config.toml
n_layer = 11
d_model = 160
n_experts = 128
experts_per_token = 8
d_expert = 32
d_shared_expert = 0
activation = "swiglu"
moe_layers = [0, 1, 2, 3, 4, 5, 6, 7, 8, 9, 10]
router_score = "softmax"
normalize_top_k = true
routed_scale = 2.5
balance_loss = 0.0179
balance_bias = false
router_z_loss = 0.001
init_std_router = 0.0139
lr_router = 0.000403
n_head = 5
n_kv_head = 1
head_dim = 32
vocab_size = 8192
norm = "rmsnorm"
norm_place = "pre"
norm_eps = 1e-05
positions = "rope"
rope_base = 1140.0
rope_fraction = 1.0
qk_norm = true
attn_scale = 0.177
tie_embeddings = false
parallel_block = false
extras = ["capped logits"]
init = "uniform"
init_std_qkv = 0.0367
init_std_o = 0.0456
init_std_up = 0.0526
init_std_down = 0.0526
optimizer = "muon_hyperball"
lr = 0.00761
beta1 = 0.95
weight_decay = 0.0
lr_head = 0.00976
grad_clip = 2.0
warmup_steps = 113
schedule = "wsd"
decay_fraction = 1.0
decay_shape = "sqrt"
final_lr_fraction = 0.1
batch_tokens = 32768
seq_len = 256
doc_mask = true
train_tokens = 335300000
steps = 10233
dataset = "wikipedia_en"
Below are experts of layer 6 (counted from 0) of a mixture-of-experts language model. Rows are named router (the router's row for the expert), down (a neuron's output weights, with its number) and show model dimensions 0-159. Each number is 128 + 32 x the weight over its row's rms, rounded and kept within 0 to 255.
After each expert's rows: a language model's description of what the expert responds to. This comes from a sample of Wikipedia text that the model never trained on.

# expert 60
router [154 175 129 130 100  95 132 144  56 189 130 120  85  83 134 160 133 141  79 118 103 126 104  80 145  70 160 138  86 117 177  87  91 172  95 164  68 135 208 158 150  79 144 135  75 145 167 142  91  97 126 124  97 104 107 172 157 133 172 143  84 147  90 147 130 153 140  70  86 120 102 120 123  94 138  95 124  80 166 179  78  86 145  73 101 109 105  97 107 102  72 125  91 121 175 108 167  93 128  95  90 113 126 128 109 101  91 172 138 147 118 105 135 117 151 142 171 152  78 150 163 165 144  91 118 109 105 155 116 145 148 124 196 171  84  81  96  65 127 168  83 156  84 147  75  88  97 142 120 116  92 152 133 104 143 143 116 139 148 129]
down0 [158  73 186 114 173 103 146 181 116 137 180 107  80 102 118 156 132 127  67 139 140 140 141 146  96 126 116  97 100 119 204 118 144 108 122 129 105  98 158 116 166 182  97  85 143  97 179  85 148 138 159 126  80 181 107 122 157  75 112 165 159 162 166 106 143 176 202 124 128 127  33 107 148  91 121 100 144 186 101 171 126 122 154 141 164  87 171 130 117 134  72 126 163 168 103  98 123  69  83 151 110 105 135  71 141 115  81 131  96 122 109 111 156 120  87 134 137 129 112 124 163  96  79 142 146  94 145  81 159  69 104 125 109 159 115  83 188 107 117 136 117 126 175 147  89  95 115 147 172 184 164  96 117 165 133 158 114 121  79 135]
down1 [161  68 145 176 117 121 100  94  95  60 124 130 141 105 113  88  83  96 144  73 112 113  59 135 133 164 163 211 161 144 102 119 137 180 142 157 101  99 119 154 122 176 108  74 125 198 148 129 114 187 117 138 148 113 122 153  77 131 119 159 119 125  98  43 104 126 148  85 162 107 117 118 146  89 115 134 159 155 142 147 132 128 163 100 194 121 165  68 177 139 102 100  99 121 126 103 112 104 146 184 103  83 108 109 193 132 159 115 137  98 115 108 164 100 169 113 222 165 104 168 134 112 104 128 113 158  96  98 153 123 171 106 151 161 131 187 108 176  89 153 108 149 111 119 126 154 143 145 124 126 179 135  99 173 139  69 105 166 140  91]
down2 [106 107 170  71 197 154  98 108 114 108 110 121 100 136  96 103 128  94 154  65 121 168 107 119 139 152 172 106 165 141 168 121 100  92 115 177 155 114 194 182 199 168 111 137  68 181 131 112 125 102  63 151 116 146 135 158 116 147  93 104  78 172 147 136 132 121 166 175  61 104 107 119 111 125  89 132 147 118  97 109 147 149 117 130  91 119 117 128 213 190 112 138 144 147 190  98 158 192 114 126 101 129 188 108 102 105 111 122 186  79 134  91  92 127 127  66 118 125 133 172 145 157 131  89 170  65 114 126 107 180 125 122 139 102 139 122 145  82  97 164 183 179  71 152 136 118 143 135 125 131 102 146 102 151 191 124 159 115 153 121]
down3 [157 111  76 186  78  65 154 118 113 104  81 115 147 122 162 119 138 169 105 142 102 144 160  92 130 169 109 198 108 200 138 108 186 139 108 162 119 131 105 144 148 139 142 108  90 117 199 130 113 158 185 146 120 135 118 125 117 116 111 203 133  68 130  47 153 154 165 125 114 132 125 135 120 108 148 119 126 111 121  63 150 144 170  92 122 200  97 107 170 195 137 151 108 172 151 114 120 140 148 139 129 184 142 154 127  91 117 124 127 151  86 142 154 182 211 188 141 106  88 136 122 103 182 185 140 128  92 137 146 138 162  90 181 141 185 129 144 147 136 136 135 118 128 122 114 127 122 156 147 153 164 126 116 144 164 111  99 223 120  69]
down4 [170 163 117  48 175 140 126 130 103 154 126 157 127 104  92 153 108  72 179 172 139 188 137 102 148 160 177 153 112 151 119 155 123 195 151 157 108 160 163 149 164 140 130 141 132 193 173 114 138 120 155 119 112 200 130 174 132  59 121 114 112 118 101 169 129 122 157 107 166 123 145  99 125 160 164 158 132 161 168 132  83 156  68 145 118 112 123  88 116 130 136 131 155 142 155 127  73 106 166 175 139 114 105 134 116 126 131 145 128 108 176 171 136 120 146 174 140 120 180 123  60  54 186  99 112 109 109  72 111 142 115 120 157 144  43 192 114 156 128 140 152  78 141  79 133 121 171  94 110  97 128 137 225 148  93 154 129 116 148  98]
down5 [175 124 148 165 127  86 140 116 128 115 119 172 156 161 158 107  90 132 167 131 159  87 125 112 106 156 145 172 133 132 154 107 186 163 124 141 205 157 137 130  97  70 157  62  79  90 169  44 104 107 126  91  81 159  76 105 141 191 146 124 122 125 144 164  61 121 140  71 104  85  57  76 149  96 109 162 114 167 160 119 140  76 103 125  87 131 121 117 147 100 191 106 146  91  98 152  78 141 145 136 146 121  84 101  94 150 192 134 107 164 119 103 128 114 188 154 104 110 116 113 143 180  97 137 105  70 110 112 124 110  80 143 109 145 108 176 104 118  91 119 152 164 151 137 158  92 113 137 138 159 146 151 142 115 164 136  75  82 160  68]
The piece right after a single capital that starts a proper noun, e.g. B-ighorn, P-ember-ville, Newf-ound-land, plus capitalized words like At, High, Michael.

# expert 40
router [144 153 154  85  74 111  80 198  92 125 153 116 109  85 124 148 146 140  90  99  92 151 157 102 141  82 153 180  95 170 152  89 105 153  95 142 131 159 136 142 105  95 154 138 108 123 133 142 110  97 112 198 123 118 127 156 136 138 187 148 104 136  63 172 160 148 123 117 134  86 168  93 135  87 190  61 157 121 148 174  80 102 170 101 103 114  82  69 139 129  89  98  90 123 175  81 146 145 164  59  93 116 134 147 161 107  79 155 180 181  91 125 124 139 173 155 160 158 132 184 172 134 150  95  99 108 110 176 124 156 131  95 154 145  83  94 112  77 119 163  92 163  82 119 107  84 139 141 109 119  62 138 124 104 117 101 100 114 125 187]
down0 [150 164 118 125 148  46 128 185 100  87  79 105 114 140 182 136 112 169 120  96 112 117 115 158 129 120  94 132 161 194 112 129 121 133 154 146 137 159 128  74 119  93 118 137 105 173  94 105 171 139 114 130 122 170 134 124 118 113  53 158 172 140 119 163 144 133 140  64 128  64 218 101  92 158 141 131 111 150 122 114 107 116 174 132 103 159 115 108 125 172  85 146 127 153  79  89 129 140 127 141 151 112  67 156  99  93 141  83 130 131 117  28 102 128 131  52 112 111 158 115 166 121 116 117 115 113  99 120 111 142 126 139  71  87 123 113 117 147 146 115  85  78 138 125 105 158 117 136 137 188  99 221 196 108 109  40 140 157 154 139]
down1 [129 191 173 131  88 129 122 156 123 119 122 168 189 169 127 153 110 103 124 120 133 149 158  99 177 142 165 138 122 114 114 255 136 158 160 128 133 102 116 139 128 116 115 152 108 177  82 117 174 110 139 169  96 141 154 101 146 141 159 110 135 105 113  87 172 158 134 128  95 123 131 148 161 144  88 148  59 145 101 147 132 138  96 108 140 171 126  46 147 144 129 106 203 123 117 125 106 135 117 142 255 171 117 135 130 123 145  68 126 143  96 132 106 183  65  62 148  77 114 126 105 116  86 134 147 127 126 149 130 115 124 137 107 132 124  99 141 149 154 123 135 144 157 147 150 131  96  78 130 106 146 139 157 137 108 161 147 175 111 104]
down2 [ 68 119 115 169 164 136  86 137 153  99 106  87 176 132 106 103  62 126 151  99 110 131 135 121 124 100 182 185 127  84 166 134 166 102 164 121 151  90 157  98  91 162 121 151 127  98 209 199 107 121 130 135 123 145 151 142 103  74 155 208  46 163 153 158 129  81 138 135 125 129  88 150 146 125  98 197 142 137 116 152 144 167 110 173 112  90 106 133 166 151 118 144 155 133 153 145 165  99 137 123 178 197 142 144 116 154  74 121 107 164 123 157  53 153  63 130 191 167 149 106 123  90 114  90 155 140  41 130 116 105 110 136 162 103 154 163 101 152 111 134 159 141 161 120 141 112  96 173  84 122  88 142  99 136 151 153 116 165 136 163]
down3 [104 122 138 101 114 142 140  77 110 114  91 144 156 141 182 156  41 175 138 128  64 132 120  96 130 159 166 162 176 175 161  92 123  63 140  75 145 159 107  97 177  81 125 139 110 139 136 130  95 144  89  94 179 168 138  68  85 181 117 138 156 186 161 135 152  70 180 134 124  92 140 116 140  93 113 100 150 106 128 136 141 182 160 131 128 225 143 100 174 102  96 189  87 102 147 145 137  98 147  40 143 127  77 158 123 114 133 126  84 126 141  81 104 157 107 115 121  76 123 125 128 127 135 153 134 116 125 132 152 171  88 133  90 122 121 146 167 142 125  91 118 115 122 147 192 143 115 189 190 119 128  98 165  79 114 132 127 139  81 151]
down4 [152 108 141 126 152 171 147 191 134 123 130 186 111 119 183 137  71 126 121 104 102 138 121 127 141 165 110 141 112 168  84  69 150 107  81  87 118 149 108 143 137 160 127 163 152 150 125 202  67 132  94 118  85  79 159  90 159  90 102 122  48 146 144 126 123 134  91  83 112 128 116  95 181 111 118 151 169 153  56 188  92 132 192 130 151 111  62  89 112 176 126 174 108 100 140 154 120 178 110 114 120 153 114 147  99 117 124  85 108 141  67 183 152 194  83 119 158 150 116 148 128 115 151 123 122 146  92  87 174 124 126 164 142 133  75 141 184 147 158 129 121 151  87 136 152 135  91 156  88 123  98 122 128 175 142 203 115  74  83 106]
down5 [115 108 116 169  92 130 169 193 156 176  88 173 109 163 136  63 115 139 115 108 136 119 133  80 124 131  69 151 102 157  71  65 138 156 150 119 106  44  87 132 161  90 157 145 107 110 152 149 108  94 142 149  35 144 115 122  87 181 149  97 112 138 149 162 149 169 143 208 135 152 141 141 141  87 146 174 121 104 137  48  74 104 155 112 175 126 124 104 114 117 154 147 117 108  95 154  99 170 126  95 120 130 114 165  73 107 140  56  85 149  68 101 131 159  97 104 129 108 129 132 162 139  72 162 112 100 116 112 123  95 145 151 169 119 169 134 136 168  85 174 183 126 106 113 164 134 187 155 139 130 119 104 152 169 126 112 104  76 118 142]
Single digits in tables, times, scores and measurements, and spelled numbers like one, four, seven, as in 2:44 or 740 m.

# expert 53
router [157 194 117 129 108 101 121 174 101 163 187  91 111 106 105 140 147 132 109 122 128 160 161 111 163 119 174 144 111 178 164 114  79 163 109 150  80 146 141 143 141  84 141 142  89 106 110 129  97 116 164 157  77 117 125 165 156 177 147 163 109 123  52 157 126 110 166 137 121 113 134  83 148 112 176  51 148 126 130 159  67 130 140  88  74 149 142  99 170 166  85 101  91 148 120 121 185 115 148  87  81 142  88 122 146 121  48 155 136 140 105 102 168  75 159 127 132 178 109 168 187 185 173  84 114 123  88 154 149 141 144 107 167 140 106  83  77 131 114 158 102 164  71 119 153  68  92 174 127 118 109 131 131  92 117 133 111  66 125 181]
down0 [111  98 160 140 121  83 145  98 105 105 141 146 173 158 131  63 131  93 156 142  96 122 162  94 136  82 118 153 121 125 163 168 119 159 118 154  72 112 161 101  92  96 110 166 106  88 150 206 184 111 135 128  91 125 155 124  92 182 147 121 164 131  63 175 123 125  85 164 100 159 163 121 146 103 110 109 106 115  90  75 176 142 157 156  90 109 127 110 108 156 121 182  75  95 149 172 134  97  66 124 148 123  84 127  96 134 105 129 112 116 150 148  97 122 130 116 127  44 108  41 108 114  76 156 119 109  88 148 154  77 133 143  78 155  92 142 140  71 127 129  64 175 101 128  71 188 156 104 120 165 130 102 126 135 199 157 163 113 115  88]
down1 [147 103  38 140 125 141  59 152 114 137 111 137  87 154  90 147 120 106 114 118 109  72  95 162  93  88 139 152 146  99 141 133 133  86  94  68 163  90 181 137  63 172 138 131 125 128 157  93 140 158 135 120 179 168  90 188 118 129 140 154 135 110 116 139  93 101  88 170  92 177  99 122 114 188 139 105 130  98 130 124 139 165 138  77  96 101 156  54  70 141 171 113  75 143 147 153  70 155 176 120 145 137 115 184  85 158  98 116 162 186 150 140 144 112  83 124 127 142 148 131 124 119  78 178 149 162 178 135  92 131 107 118 138 119  83 126 120  80  84 103 131 147 152 136 110  94 127 120  94 132 134 169  72 135 182  80 202 146 183 113]
down2 [113 132  98 151 150 144  77 128 153 108 116 129 105 128 149  73 148 171  65 133 137 108 121 153 154 172 174 182 149 102  83 163 213 101 155 184 158 164 132 122  89 124 144  83 148 131 152 161 135 136  92 151 139 118 126 111 157 137 147 135  98 157 153 117 119 160 159 117  38 151 122  96 128 133  99 150  47 183 115 195 164  85 143 127 100  86 140 114 153  56 164 169  69 122 137 135 123  93  99  81 155 126 181 134 137 123 176 111 124 144  98 172  85  59 133 126 172 162 109 103 139 160 170 176 138 127 129  78 122 154 172 112 117 136 117  89 111 165  78 100 116 137 169 112 172 106 115 141 125 186 140 113  78  88 124 103  79 174 100  91]
down3 [150  62 168 140  90 144 124  89 167 134  97 145 170  96 161 110 154 133 111  90 179 141 117 104 102 161 142 144 105  98 149 147 129 112 134 107 158 156 124 137  99  80 189 103 125  89 196 174 114 143 106 126 144 112  91 186 148 131 160  93 138 214 180 103 159 146 111 104 162 137 138 134 137 130 157 124 145 116 122 100 162 117 145 134 106 128 146 167  89 174 205 232 154 130 192 137 138  75 110 106 152 130 187 172 174 160 168 143 132  94 146 146 112 164 150 159 157 107 119 165 125 161 113  88 151 108 127  66 113 123 158 174 125 107 135 170 146 127 135  98  73 118 177  67 142 163 204 159 159  87 124 136  88 115 152 148 121 164 182 126]
down4 [185 148  83  93 137 128 134 131 149 159 107 145 117 171 135 101  85  82  77 204 143 139 134 131 113 115 124 154 136 125 164 169  91 105 153 115  93 191  99 133 115 109 100 186  98  84  95 122 132 151 105 129 138 161  85  84 120  52 132 119  98 183 141 171 131 135 116 183 129 137  78  85  90 140 136 116 124 173  79 123  93 117 120 133 172 118 141 137  57 130  52 160 130  84 180  49 129 163  86 162 112 115  71 108 170 126 195 158 134 154  99 150 112 149 103 162 124 108 185 138 163  86 163 132 151 147 135 176 111 126 173 115  85 108 171 147 113 163 140  78 148 120 103 138  95 141 114 129 142 154  67 157 134 121 143 116 119 207  99 165]
down5 [127 139 107 114 210 161  84 143 150 127  93 132 127  94 100 127 147 182 133 152 122 138 119 140 228 120 123 171 130 126 215 156 111 160 112  73  89 121 120 168 105 109 176 215 118  76 156 185  94 129  99 115 119 188 137 155 121  99 111 143 162 112  81 133 145  89 150 142 107  73  96 129 112 143 131 176  99  77 142 138 195 149 121  91 135 124 124 149 136  88 174 130 132  48 135 117  92 195 167 137 116  94 145 137 127 134 111 138  98 187 153 144 190 137 158 174 138 108 110 114 113  95 180  96 156 158 176 145 120  95 141 131 179  92 112 170 155 129 139 122 126 138 159 117 156 151 125  82  99  86 105  79  95 156 109 171 103 109 119  87]
Word-starting capital or lowercase letters like P, M, G, p, plus early pieces after Sh- as in Shapiro, shapes.

# expert 7
router [179 184 123  79  91  95  93 171 111 145 178 119 103 115 109 151 162 133  96  79 117 156 132 110 123 104 147 162  89 178 156  94 100 148  69 125 109 150 131 134 126  78 168 129 100 118 139 142 126  92 186 152  74 133 123 156 141 172 189 148  89 126  77 217 148 158 151 119  90  82 195  55 154 118 164  97 149 108 149 189 100 101 141 106 129 121  58  80 153 111 120  88 100 151 190 114 144 126 136  88 111 122 126 106 158 112 121 176 177 144 132 111 129  99 163 146 202 182 111 178 152 164 143  99 114 131 103 158 111 131 167 107 153 182  77 125 101 103 117 153 118 160  95 138 135  89 100 141  94 123  94 138 140  90 116 118  95  94 158 176]
down0 [129 178 113 114 144 125 101 139  80 110 119 181 141  75 131 161  64  88 131 143 100 142 109 139  81 133  98  94 103 128 132 136 131 138 102 140 117 160 131 110 138 141 200 112 184  66  97 122 114 115 161 163 144  88 125 102 116  93 179  95 101 116 115 128 204 179 126 142 188 160  98 184 111 124  84 141 137 156  89 162 104 172 116  74  77 140 114 139 171 176 141 184 121 112 158  66 123 159  81 127 110 108 158 132  93 150 172 115 150 114  80  88 111 111  86 132 124 157  93 162 145 185 164  53 122 137 125 109  57 158 116 123 150 104 158 120 137 156 102 125  80 116 119 148 140 138 187 111 168 131 118  75 100  72 200 131 197 150 136 103]
down1 [153 110 110 101 128 117 177  87  62 155 169 116 139 164 153 165 132 108 118 113  98 127 158  86 154  96 110 190  80 120  54 162 151 133 165 152  66 118  96  86 103 134  78 124 118 158  98 128 131  85 118 117 148 106 107 122 155 188 130  84 188 167 132 158  96  88  63 119  67 115 152 156 211 106 165 109 100 108 117  80 171 163  75 112 120 174  85  94 152 182 102 110 172 119 155  53 148 176 101 113 151 126 172 104  76 113 124 140 129 122 145 141 131 117 110 171  75 173 141 174  90 128 175 136 152 141 115 117 111  95 111 159  89 150 170 139 154 141 131 189 114 131  68 125  87 117 148 151 132 111 107 126 116 154  96  87 127 139 176 141]
down2 [115 121  74 116 122 138  98 110 147 113 130 152 116 174 167  89 143 122 124 105 182 125 130 193  84  44 182 125 139  77  92 119 175 113 120 123 148 121  86 127 167 151 111 197 128  82 113 121 165  90 168 102 133  83 116 128 150 110 133 159 154 112  77 176 119 173 142  41 142  84 133 135 147 135  86 106 133 186 105  60  53 177 168  97  68 144  98 125 148  64 128 132 104 156  93 108 153  78 102 187 136 146 117 129 112 173 147 129 102 124  66  95 139  93 142 175 127 136 106 122 133 150 161 130 103 157 110 123 169 184 158 118 175 108  98 153 108 171 122 101 152 122 122 139 108 135  89 101 155  99 123 116  73 176 104 188 115 128 169 131]
down3 [188  73  57 162 160 112 151 136 106  66  97 131  87 131 113 139 125 181 155 156 114 100 143 111 148 116  91 168 101 102 131  44 159 160 131 158  80 194 141 109  90 134 121 160  86 143 176 163 139  93 150 148 161 117 203 112  73 110 138 119 143 163 122 161  86 100 137 109 160 170 122 124 155 128 186  98 162 154 154 101 120 128 151 130 161 162 108 121  84  96 135  99 134  68  84 170 178 120 194  87  56 118 142 129 133 160 158  68 104  96 113 137 138 104 159  89  96 107 149 132 149 121 146 131 109 169 118 124 179 106 100 110 153 152 153 156 122 184 139 115 141 185 160 117 137 161 124 122 135  57 115 133 152 215  85 129 141 120 103 131]
down4 [ 77 125 132 120  91 135  94 138  61 141 154 145 103 110 161 137 123  91 116 165 196  80 131 158  32  73  88 152 115 102  66 151 156 158  99 126 153 161 147 150 102  84  83 141 162 166 130 129 101  93 151 105 114 131  96  74 111 110 123 138 126  99 136 132 205 132 166 137  84 143  95 146 130 114 123 137  81  95 135 129 151 121 103 141 172  97 122 181 122 111 152 158 149 151 182 117 121 175 142 171 130 135 110 107 137  98 126 150 180  91 125 160 138  78 140 142 120 107 184  99 136 108 187 117 102  85 172  68 106  82 140 108 148 104  96 168 148 136 146  73  83  99 133 152  78 137 160 100 199 173 112  91 137 110  81 116 176 167  53 151]
down5 [140 100  98 195 163 125 161 139 143 171 127 147 100 165 114 195 138 181 132 136 148 104 162  95 162 127 112  74 174 160 138 120 106 162 128 115 150  67 117 104 188 113 123 155 140 129 157  82  94 102 112 135 117 105  49  81 199 134  97 124 130 167 108 168 137 129  97 111 157 139 103 126 162 166 146 157 126  97 155 120  79 131 144 134 109 171 162 145 179 123  88 109 104 206  89 136 103 130 120  77 135 181 173  70  77 143 111 170 106 127 187 110 121 136 171 168 150  82 152  92 152 181 131 111 141  82 190 139 130 115  85 157 142 127 123 138 152 111 125 132  59 106 124 117 159 116  43 126 107 133 113 145 145 166 158  68 186 135 171 109]
Non-leading digits inside multi-digit numbers in tables, coordinates, ISBNs and years, such as the 7 in 18,457 or 2003.

# expert 50
router [145 157 103  77  82  94 115 146  70 181 184 108 114  89 162 178 129 139  65  99 119 162 149 109 128  80 147 176  91 123 143  85 127 155 120 167  99 152 162 171 135 101 117 153 113 134 132 159 114  95 167 163  69 118 103 138 156 173 162 121  99 153  94 191 163 166 168 102 126 118 155  73 103 117 163 101 136  91 155 148  44 101 146 106 101 103  98 125 129 159  90  98 106 139 160 110 146 105 149 117  84 153 116  89 148 123 113 159 162 119  71 106 124 130 158 189 175 210 101 172 158 188 135 106 110 127 112 135 146 176 167 118 155 174  73  94 103 101 111 171  63 164  80 131  90 110 107 149 107 102 121 152  95 127  95 127 128  79 131 148]
down0 [174 149 127  75 111 101 173  94 141 127 151 148 167 110 116 112 128 129 159 186 122 128 120 144 122 160 130 128 143 201 183  82 125 158 135 100  98 108 133 151 118 183 237  98 158 131 138 167  76 114  75 105 161 159 126 130  87 150 125 121  92 110 147 137  99 104 155 129  93 147 137 156 126 104 132 132 190 123  75 137 180 135  83 174 112 106 126 118 147 111 170 108 107  96 148 123 106 108 118 111  87 101 186 125 100 123 172 170 189  78 160  89 172 151 111 165 109 156 126 153 120 144 133 108  78 129  95 107  72 119 152 157 161 125 128 167 165  83 127 154 185 116 135  97 230 128 155 168 127  43 171 126 147 105 156 140 193 145 113 151]
down1 [141 101 205 140 118  92  96 139 114 207 119 136 159 138 138 104 161 194 153 130 115 111 138 128 148 176 164 101 132  95 116 137 116 113 106 113  97 199  73 191 117 161 163 151 103 104 127 121 104  96 151 103 137  44 113 140  86 107 100 182  50 113 161  98  96  69 139 122 158  89  87 163 191 110 135 127 152 100 169 117 145 154 118 116  95  76 169 124 120 112  79 102 160 135 107 117  87 123  98 134 129 115 163 166 104 128 147 144 133 136 186 122 120 216  97  95 177 125 114  90 128  86 211 122 109 112 145  97 127 143 142 130  67 126  81 142 107 196 136 135  95  92 103 114 143 107 110 131 141  92 116 187 110 112 115  93 117 133 102  76]
down2 [ 64 115 209 153 174  95 130 148  91 200 126 153 160 128 120 109 103  85  79 122  76 117 117  96 122 115 120  93 134  92  86  93 130 118 157 105 163  97 113 160 132 133 113 125 121 129 141 114 133 149 103 122 146 162  75 176  98  98 114 154 176 121 114 133  82 133 132 114 146 142 147 122 156  81  96  91 124 113 160  94 106 165 165  82 153 126 156 126 118 153  50 109  78 148 119 159 138 100 116 151  95 161 167 173 121 176 118 103  90 103 137  74 184 144 121 126  81 137 155 201 141 160 123  59 163 105 159 100 138 112 168 170  39  84 143 134 143 124 134 134  93 176  88 117 126  91 115 123 135 112 206 122 199 187 100 122 169 156  98 165]
down3 [ 87 166  95 119 188 106  88 108  88 151 158 106  99 112 141 154 141 171 109 137  84 104 156 131 120 111  77 138 174  99 153 120 111 122 154 156 167 178 151 193 136 142 112 143 121 152 178 126  84 174 125  98 136 159 102 133 130 161 207 153  36 137 145 155  91 182 168 122  94 144 147  91 199 158 145 101 155 159  99  89  84 145 140 174 132 118 130 142  87  95  63  94 106 167 115 120  93 182 120 141 143 159 128 132 109 153  98 101 103 196 108 129 134 125 165 123 117 123 156 183 118  80 206 143 113  67 134 118  89 127 112 190 147 137 158 123 133 149 185 127 137 119 129 212 120 112 115 100 131 170 127  87 132 148 160 161 184 113 111  96]
down4 [ 87 117 151 140 163 178 138 157 108 120 139 156 128 132 188 127 169 107  84 143 180 158  99 121 105 150  89 133 108 137 182 131 157 148 156  71 106 140 138 162  84 148  66 108 184 125 103 145  91  98 144 159 181 178 111  93 112 172 154 116 101 100 110  64 126 140 159 128 136 155 155 121 102 125 161  94  76  89 155 158 153 127  55 171 119  78 134 142 115 164 107 126  97 147 108 109 165 170  95  72 121 136 137 143 143 180  97 126 122  63  61  71  50 160 154 179 131 147 137 141 139 123 166 117 137 174  78 170 162 100  52 122 139 108  85 118 148 107 111 183 111 129 130 118 165 170 107  94  86 154 136 130 118 195 123 143  85 152 106  93]
down5 [142 121 128 160 168  83 160 175 144  93 149  84 133 160 132 140 129 135 121 149 104 109 153 100  53 114 163 181 148 166 162 133 167 107 158 171 147 149 111 140 160 135 193 101 141 118 149 102  94 169 114 151 121 100  47 178 103 136  87 136  90 133  86  86  98 150 123 128  92  74 187 111 144  97 148 113 122 125 124 175  66 126  47 155  90 120 118 158 135 151 119 136 140 142 182  61 135 197  95 132 111  74 163 110 105 112  88 106 130 163 112 129  87 183 168  56 148 138 167 110 165 133 115 155  50 131 117 119 189 168 118 120 143 146 103 102 179 125  88  99 110 103 143 156 125 179  83 137 147 146 105  94 146 148 173 113 130 101  80 135]
Last digit of four-digit years and numbers, such as 2007, 1956, 1988, in dates and tables, plus century, ago, metres.

# expert 56
router [163 144  99  99 111  95  69 186 118 155 157  78 122 115 152 149 150 129  95 119 144 157 141  90 140  91 164 128 125 128 172  93 110 143 101 139 106 159 156 204 109 124 123  96  72 109 158 156  66  82 157 178 113 108 103 150 151 134 161 159 109 172  79 156 133 116 130  72 136 101 180  98 138 102 157  80 154 108 130 126 114  95 154 111  91 129  95 104 125 110 105 114  74 145 138 127 170 130 151  88 102 109 138  82 116 132 140 157 127 120 111  65 115  89 190 132 144 173  82 171 167 139 149  89  73 115  93 140 147 134 132  89 171 159  71 108 127  71  81 191  60 145  77 136 122 100  94 220 108  99  76 188 102 111 117 121 107 121 121 168]
down0 [130 138 124 117  72 118  88 151 138 172 152 175 204 112  49 139 141  73 137  89  78 187 147 158  81 139 161 119 125 170 125  85 126 120 179  89  96 133 170  72 162 135 110  91 168 122 118 113 122 161 116 160  47 133 148  97 182 198 129  94 178 140 146 108 112 196 105 141 144 150 173 141  88 129 159 132 139 163 153 130 130 138 127 176 189 116 151 137  90 143  87 107 189 137 136 121  84 138 117  79 127 149 104  84  83 168 135  98  96 138  81  82  82 153 104 153 149 130 175  69 104  94 137 161 138  80 166 138 143 155  88 173 101 141 123 137 114 116 104 106 120 120 141 133 127 148 148 118 106  64 106  77 114  92 155 166 106 105  92 104]
down1 [138 125 137 152 119 127 128 157 114 119 129 202 156  74 212 136 181 108 128 105 168  80 170 124  79 112 125 132 146 132 134 127 163  75 116 168 138 133 123 150  54  62 125 151  57 105 169 152 129 175 112 125 120 103 120 189 152 143 135 101 191 151  84 187 113 155 183 159  87 126 111  97 136 156  94 123 175 111 143 128 145  74 118 125 104 124 143 100 170 135 151 107  94 189 133 125  84 130 128 178 105 155 119 171 172 116 149 143 113 121 136 150 130 106  81 139 126 190  55  83 105 139  83 148 166 127 170 122  58  57 144 119 154  82 153 101 119 152 169 129 158 173 127  90 154 191 145 161 114  84 151 111 166 120 128 133 138  95 145 124]
down2 [ 95 137 161 119 154 135  60 126 153 110 140 113 177 162 146 133 131 101 127 158 121 138  52 156 125 117  94 129  94 132 122  85 116 122 126 144 133 109 119 140  78 123 109 129 147 139 127 104 112 244 132  95 157  95 165 130 133  55 205  86 140 117 207 161  98 189 148 159 120 151 164 173 103 106 150 110 111 186  91 126 102 104 133 123 145 102  98 129 152  59 148 190 135 139 139 171 114 110  88 171 157 121 157 143 130 119 145  45 167  94 112  85  81 133 129 122 110 110 125 162 160  59  95 173 116  96 129 143 147 112 163 134 155 176  84  96 148 135 142 105 147  96  69 138  68 165 148  84 151 148 157 122 135 169 113 108 141  68 160 125]
down3 [206 173 148 157 137  73 108  57 110 110 153 119 134  99 117  93 157  79 144 120  93 124 165 103 165 153 148 135 129 146  81 106 140 189  92 145 145 135 136 136  43 149 177 182 184 141 168 148  98  94 142  66 166 122 167  87 124 136 163 118 111  74 141 137 134  93 156 155  74 110 159 141 149 127 121 161  94 139 108 203 132 143 154  61 147 100  75 109 132 130 134 139 166  68  98  83  86  86 147 106 172 148 143 124 127 153 100 128 154 173 124  98  95 111 162 139 155 112 152 127  99 111 172 144 136 135 144 174 111 117 143 155  82 157 119 151 190 112 113 119 129 121 157 181 124 159 174  66 116 174 157 110 136 169 181  96 146 162 193 117]
down4 [135 146  85 163 123  76 209 179 123 131 154  95  77 157  70 113 139 147 136 109 134 145  96 120 115 111 139 116  88 174 138 136 104 137 123  81 167 173 118 152  92  68 155 124 172 109 179 163 121 121  86 127  85 142 171 162 124 116 101 102 143 144 130 106  92  98  73  82 133 192 110 145  97  95  91 135 175  71 117  91 119 159 106 191 153 129 121 116 113 157 107 125 161  82 136  95 118  77 105  94 131 117 176 176 177 131 122  88  80 143 101 136 152 149  87 175 115 105  74 135 118 126  82 100 127 111 112  95 129 107 110  84  61 182 166  65  91 117 116 129  90 148 103 134 172  32 103 105 122 108 136 160 176 113  88 122  84 123 124 145]
down5 [146 172 158 214  46 118 121 133 132 125 150 151 141 113  92 110  62 177 108 128 184 144 135 115 131 120  99 181 123 205  98 121  93 169 161 167 138 123 109 134 164 103 154 177 121 160 140 113 164 109 130 175 128  80 129 140 129 112 190 120 125 195 133  83 165 121  91 131  89 110 135 152 100 135  51 119  90 167 165 146 161  95 131 117 129 137 103 164 187 100 158 102 130  83 149  88 160  57 129 132 129 107 197 140 118 128 111 149 107 114 137 183 125 127 104 149 139 133 160 130  94  84 152  81  84  81 118 145 162 133 131 153 150 137 130  95  92 139 125  50  88  86  95 123 156 123 141 106 126 172 160  83  75 105 153  94  99 146  63 147]
First fragments of split words right after a space or bracket, such as res in resignation, ren in renewal, ent in entitled.